{"hidden_size": 192, "d_expert": 48, "d_shared_expert": 0, "balance_loss": 0.000558, "n_groups": 4, "init_std_router": 0.0354, "lr_router": 0.000468, "norm": "rmsnorm", "learning_rate": 0.00693, "max_grad_norm": 1.0, "batch_tokens": 65536, "max_steps": 5414, "dataset": "wikipedia_en"}
Below are experts of layer 5 (counted from 0) of a mixture-of-experts language model. Rows are named router (the router's row for the expert) and show model dimensions 0-95. Each number is 128 + 24 x the weight over its row's rms, rounded and kept within 0 to 255. Numbers have three digits each.
After each expert's rows: a language model's description of what the expert responds to. This comes from a sample of Wikipedia text that the model never trained on.

# expert 21
router:139134170151081149112126117159067167105107163094105119120138158080185106146147121100082146161090121130124116125117120132142116108117167164141168085106128103132106147103144115111098197126108110115098104138104118131082143169112137138136095124106146096171114112091139097114111115130161136115
Opening parentheses, copulas

# expert 60
router:138131149120098076124088139080064098110130134125180164134126131135163148139139135129092175097098127127150076133123098162160132098153111115139125139121117126113153155135085164093136131123135159119107098119116149112138129069153156136146164113084139133131151107114123105169096116072143126121
Of, the in phrases

# expert 50
router:133127135127091113120129099115103131115143154110106126161106148169154153114124136108135156157135125130195145120092098116110131074161136064139150143125118102144151135096097145180143142080110106106101164129118166110144068115134132114096158132119121127132125059082160125119139109141155128134
Birthplace commas, of-phrases

# expert 31
router:146090126149111130098145096122135081126139143091142114154138138120122131127124135130120172139101134144157135133152085114150103133136127136154132114138077127139150205142128127124129127120075117121105098108116145110140139141110152163131105124135141154112127110138181082170112098119113160131
Nouns ending phrases

# expert 36
router:133106146161132090131109159163086128127113177131064133159140160116153142134136101150108105161110133111135116152119113177131133114087121084169171093107102115154132136102096124108126159139113092102106103125127140112108113091105143139102095126126130138129156111089140110078142135095153165104
Copula after subject

# expert 33
router:175099106175093110146100118131067083128158149129134118118100159153146147119154136164142135086100146120168124132130096152137107127168147090111125156108147119133163145134055177120151133143105151117132147129140142103119113097086122130113139158114116114104109169144141123102099140138113140103
Table cell separators

# expert 30
router:134139127141096112118132076143040089121122132109133122151126139115125151170121079120110137169126150151141097125074118120133114075156123117180115106121129141182155129069110147133102155137110131109117094106122165149097108072142164082135158095123138152140151109094137121111118180112136146111
Of after nouns

# expert 9
router:127101136125148128149125171113124099139124137069079116145112117146135180093103094150091125104131166130089119143136054160154116107104164093158157128101126142165141130135089134118163115123115149135129126130126110113171148122157174132135133164138162158161108136103113131134140136095124157094
Subject nouns, infobox fields

# expert 15
router:193114157150125146084133098161104127147103135149158155143136159090122167127120090144131148120134141104131083149168107127134142092124108083113108075123139152130151136085100139142113135121142121156093137140142124096130088116102164132097162131116107175146144160127100139129157144103166148131
Name-ending word pieces

# expert 14
router:128084129139107106126090102136113096154155157121155130136116135075130148140127151075161151132075111121183116170092114133142099141140139093172156088088169115150172152127099181090196152088101134093110133153130133114135099105164113126098132162130149116107091115144145112136113129112118125125
Clause-joining conjunctions

# expert 13
router:099129109114077104141113152098067087136154131093091145132108147107140173108150126122120137121093124116150118133117114116130148103131117138158139153126126097137169176107097135107145110055121122131109090086136169132132129103171128142118184098111160172113141122126115103087091148147144113064
Preposition of after nouns

# expert 0
router:177058160166091114127160161159110108114171165101096072099105142083143118112151126108130141155112149099134101143122141130137119131122127076145170094093180075172129117118103158131123182139125098082109159120115139124117146124134130158130117102127126185110127147112148142138101161075145121101
Hyphens in compounds, copulas

# expert 8
router:152138145112114143116106124101096146163162148142129101121145154081138157117155130098125181107138156147133100112155115160156102108148146107134147136107126110147124150132124172096128159135118098129142157095124140150111133105149119122152117182140162096149112090122103131117114161140147152082
Opening parenthesis after names

# expert 45
router:133128152129107125108160104141141145144161149124113128187116119144146146108132093065111140159154104099127149127140122152137079096135160160134127107128142113128145172126106137100131131102099081114132110118134155104131092107105160159145098138123117157080155145119151142134123109140110112134
Numbers in tables

# expert 2
router:151145113131093091137115096153101105107164144119119171142072114113152123102138087086095124132119146120173138104159146159150134067112133108136118128079129103112126130136073150085138104111113064126163141131121157120107099097114115150134138137102083155100107093091117134145132106125139101111
Quantity before plural nouns

# expert 10
router:103114135152157133095131107171126050137167131088109153142090128133159157148123138109123108154121170088131092137129135128143163129147108105137110071105171088126159136109119131090181132127121137082130159142080156110096087109143126124086134097120151175115165136096115086134137097092123144103
Adverb and adjective suffixes

# expert 4
router:160129121141114113150136110147098120098153146137129124139141137128151140122117103089139160145130184101161111092108145136129122136136157086137130107082135080150132151126135108147151149105127103098082150077117182117093116102140153143136130105112189137115100113102138081082135157117098143117
Prepositions introducing modifiers

# expert 25
router:153087188157113143152150125152113102125124109112139141140097111114181150125126084089099152120109127115131107109116114139111131115147149124153117133105121121139119119128149116131122135108162121078141108114113155098138133151127171159120142129146153147138111116141157100162127116119116165140
Plural nouns, table headers

# expert 40
router:143112159146130073131128103122111109081130162124127140166073114123173121142148136092093142133105157146121164139172110182117146123164152071136086139106128124129125138133079091073122112140139107090140139148139140145102126115120148169125161125091144143098130096123103133149116110130121108114
Numbers for years and dates

# expert 3
router:148108180133065101132105159162123132096104184098142115183131133131123127056138059135100140093105132131157091134150103110141167121123117113128152124147131121141154121140127106127148138109103100116103115105151164135164123114137083132107168066117139067166089122123150118127103155107119114133
Name-initial letter pieces

# expert 51
router:164146118120111127146120107158102127091161125108109156160096174143139167114166099140136145146130121084103087172102061113124089142134133110143161063112167093116178154070114129146124123072127130110129131110153111127110127137124124103126141113136082095111143128064135110097108133089143108138
Auxiliary verbs after subjects

# expert 20
router:158130135147102120129104081157139129124164141114119121178131123135144179084137131126126179137117095155179125134142146132176132088126090094124122162098157144118153134119107207128143101116141110088128107153128144125110081136111154163108112125078105134122111106124123094170146094116143165096
Determiner before head noun

# expert 43
router:159117140162104108134132114134127099068119127077153126123102143087156163139141132098160162149120091079136142123164120172150117080115165121136122122123088137100166116119089137126109108111122115127112140140175171087120136106135173144112148115116115187105159123135126124114077112090104126146
City and place names

# expert 38
router:133117141140099131110097107123081119155144140132122120135109134129161113141132138133106152138132127124152133166115165152135067135136166149158146122113130166098149162109150141120158077126106129133080131091120141149143124146133101224130115120128110150109126135151174128093092136156118142109
Prepositions before quantities

# expert 52
router:148074142152095094108154132129119098069114165130134171151102134143141150066105119113112128123178135137147109117129091162116116102114159114150135090156132129130175158111113145150134143157093085083116106089155170109090085153129133137083183127112114128119119096150165142082126129119132127132
Exotic name fragments

# expert 44
router:145142151112118064104132151125137114091144133116117151142098121105140132120081153129098108121132131127137113159129140126157095106112143114131141133100140093122130171129109168175169102097128106128146128085083135100101124104154126133106143101113147105128108117127173144120086149117117133111
Word-start capital fragments

# expert 47
router:126118141204107104140152087148127090086141141098117120133104096100157141140112090127129169095151136064137141155153143152109124086131100166160089143166116114152136162073122116114140112070122133125100118098134147119161134125100128160111145146124169136097170138116121131133136111118111184117
Heading and adjective words

# expert 17
router:119102173143120108122134138157101096146103152081159108174090111147157163128139058132115139119143114141126126124108100168121114128147139131141156134125136091135169138144145099081111101128093110123112156139134126115102132128129134138075127087125174109120134136139117118161104158122138157112
Names in lists

# expert 57
router:153108116125089111141105136138128093123162157150127146132122136126138180136153139090131158153137162086172129151086110140160164119158125117129140091109135113135175130094101159139170142076138121108138148125103152121112137140101183087120113139085134113164118112061115121129158155116084138123
Nationality adjectives

# expert 29
router:157100152128100146108118091107148105118145118101122139150099144148148157109148116143140150139137116116153138159144094134152106087130195128144136116140135120109163124110119132128119152100117162122103104123116165153116117120092163140140094095127135181091135130115146130160101093121093151134
Concrete common nouns

# expert 34
router:150137127150110125130125118162075114130135134099110120138090098123147108125106087121133129090120095141140106142115094130107152113106142124129117119081144127158157115144170139094138129088124157141102081137132139154153090100076159110173140110107087098070154151139156134126122117090149113172
Word starts in lists

# expert 11
router:111110141123068080101118118157141108094079144145124159150139146127158122072131106122128155101122147126175080122116122129103111122097144139116093098122160157121149099140112136141111092123140086108084112095148142099128112150102111134071147105142104086143118103149150119116108129114130126094
Foreign name fragments

# expert 19
router:132115141121122123127109121135095098112183159123131142152089123105162101142161149108151124113095138079183154119136141136126118122108121077163143115058116102136139141115115169135131115146101117172104156140121134169083083135138105149117152092130148129143138128138127063120148121126149129147
Quantity and time prepositions

# expert 28
router:139105153117122087137111163109101111097146140175121110160111102118135158103112140127117160104086095119173124119131116166151147083093107137091134135074169124148183171076128184131159137131132113160099140131121133126106135115110119144099108117082119161130141115137140127136133118093087128116
Determiners before titled works

# expert 37
router:188124134198136146130101114122133136068108141122108125134088158101118141111155113116163142112153129106141104135146058167138094106097144111119154122123119126128153180112100137112118132116115100110092140121139158114106112112107152143093110145120118168114131092109131102136097110080152164104
Surname and place endings

# expert 59
router:131092113147111069125113173173115153120142154146115112152124122110164134145124124151132113159109142124154095110099130185101116098122102090167172110088106131151162146114109120130086166129136121126101137098152139104080118072103122150105080145122147121127138081094138107080120130095145130108
Copula and auxiliary verbs

# expert 56
router:146093188138062146141161122147120121160146164121141088156104141138127148125157139095098132159107160152113112151172157134130107101140128113133127099098114079125135133150113157139143139106121084123134111079123141141113155119087163152128122091110130169110163124138131153127097140109104087127
Ranges and scores

# expert 58
router:165127122137125110108121102109145068082125114130123140147086156122115133117163136088123119110101139095157142087136121126139087096120122145133152088133099146132135136102084162098154153118111104117112122124156136126096110111109118111102160098158147118101154095126193123128141154079110144112
Table cell starts

# expert 49
router:169108122126104119154098114125117086125106142124108189133113115123167130160064146105106116115139156102135145157113110148148124131137155081130127111094127133165143180135088177161142115119149121108081153090138178123107088123141157160087113142069140147141137144129096105156123136104109092131
Table and list punctuation

# expert 54
router:125102123188113142116138094138125111130101147083140151143106154144154111132113107081122142160108104126134147141172118152115097128119127114146140153137132115135125157142088140109096127116090118098065128138122131077098095133133125139153104131114153158115135131110078092166103167065110173112
Institution and heritage titles

# expert 48
router:143076156151119132117146133141112100127131139068072097130135149105108166114142083097152176144116144122141103138143106137140125118151121082133144097129139088131118147102108121096158138168121120101157115095129144139158164095104125140143126129108121151125113148125178147132097144086145136079
Hyphens in names, compounds

# expert 41
router:138126162144084127099100118171136085123135151126123178130112161113123171150085104104107148139107112109119138165112084133119139091136107131156148107122092063162116138090123131068140119119102146137151148126159133110108080072134179148117119133107148108134159169125101126183085082072142142094
Name and word endings

# expert 23
router:124141119136106113133093164172120124108209160097072171155135155110127178116189083143141150134135164119128118117145129139113104137116133095137150129094186144107112147142151138097150135077126139097126162097121158163180142143163138099096148133101122147139096129113111140125151165143150157077
Infobox field labels

# expert 1
router:171138121161100151129123159133095093133144171124124154141131163104126167125135097116172130129114132102128125160097131148150102107172133112130135121086165124169197171100082137147152140161142111133118136120150118098163119107145145125100127151135115119091122122187126104140122135109116163109
Table cell separators

# expert 24
router:103119115120129156140092142109110119130181120084104134105128124098145175108155131112095110126110132136120128127103122131085131111113127126119127114081157119177126168130117169099152100073110103125137100123126150142127150127124081111149151125120132151140162120151128138115111171118109158107
Fragments and section headings

# expert 7
router:161084155162123130155113116125126118098128134113117128133100101115128149117150159146123184083105115072130064131158107142104148146124134111117129105108149124153112117140167130111149120077113133112054145152116162134167123121141160149131152096093152170092146128126153096156094145159146145107
Biology and body nouns

# expert 27
router:121141138120086121108138134134083086096116150144125101178128116150152125134124064135118130125158142149135077158109121121097120122173135091154140119110123102120138143115119128136182114140072103111094116104140115124097086155110117143101132152122163110163084138132127112131129165141147104119
Under and hyphen prefixes

# expert 53
router:144111152129115135105112136104094047136126157105125150172137146131173133104187124109097134133127118136118124138110102152099118121148121094168126163131134135103162130135132137107111148105080164080122112111161138108099138088112093082106114090124123160075167149144127139164085125138091127117
Institution and event names

# expert 6
router:189088136156109103135129133143147089111097147157137167108082109109138149148123127106132140119137124072149137128136135136178136110111126124148128138109130101109154150113113131091125147099153091101120146118127184096111090136101165112109119138085163186132125122099119128119123179101143145115
Nationality and place names

# expert 16
router:135128164111119129128094122123140127100089197129134126169103121130134146111095138149121138142119113117162097130127091106103131133113085119111150080136150112138143151095104108113118111141159062139108091105172152119104107120108122152093116149105103157095123131115143104121107115091162144120
Foreign surname fragments

# expert 39
router:155110122114115142133121133151071121112143154110125082136118101107177136118109092087114144130120140130152127074134143167153140125137130115168131110145099084133135135136089158168147136128126073124145139085130182178121140131131137132113152112086127152109136111088144078096149152141125145142
Prepositions after verbs

# expert 35
router:137138138117117125136094167131099139157137157110121102151100136135123150119127126146075138103119157142129137102140118158152150129102125129159139124093155126135123161129092148138202089096091081150173113120104124160149117111120114082165189133131123111117125085154132110113081163152139118081
Word-initial fragments

# expert 61
router:150119140130099127101120122151134120107151133143092137119113133104136198093101122096134177129139156084157133154191076129179135091174104135154105128116138118122149187092107142124133150146110121133159137122161140094113111114146144116064131137101128155128163089114153078135145127066137116115
Adjectives and participle endings

# expert 12
router:164109121148131134124134137127141094120129118121119119152095119120145152140131117082122143162145119101113127172132080162156133130124162166161079112126081097123178132154086123106112162131117115140066118131172157117118127161100179148102094105105120118097130139144155097134116123106102145142
Object pronouns, sentence-final names

# expert 46
router:146113165145119138123152096130121135089164174095115112182102152132164118135110113080092101117093129145144135128128135152148114151164128116163130103078172140148110113154119126105124118122118136101132139098134147115088114101165159154076160153148112126130108091139131099127151141133115148123
Latinate word prefixes

# expert 55
router:145098102150097144127124125149122135142145144129138157117086130133092138094098079110155145154110160113190120128106111119110066174153133095119127097115146110110104139112140129134121195095093120152142102135121128137141144128125162127119154122097108149059120105113159129140099108125128148167
Modal verbs, infobox fields

# expert 22
router:126125131120093136121117100155114112135142167068089147137129148147110139107149112138119144166098111111168099142129119133100074139154150103151123152134144103171101132112118160113158157114114074107110150118120153056121107098117135124135134131119140174147106144126150146110142168109175120126
Academic and career titles

# expert 32
router:148126111110112141114126108128080092113141148129089111176065149138143138121136150091163150139116146136141109084169152109170103141145122146113142108138163141137125146140066206111156133137102110141144121103147119109101076111095135100139099118138142118095150142114148113148091105093129140150
Table and infobox punctuation

# expert 63
router:114082158154112123082101153124097108108128135128131172163104171127150170100160144129175150144113146154101132149146136142115119135144095118149104115124147114090120127153087113101165128118113127126112120100086157146135117091096158121083117126084152107160111103118123097174112099092160115113
Infobox field labels

# expert 26
router:174114123149125095098079135159065141132104141112086136150120116116147149102175110111145139141143104104145111122167135132138111130144163128142125115139179108128171125108068205137168094118122135149136134149161111133118096109137096137148140118124124112103144103127153122119135105148118130094
Music release narrative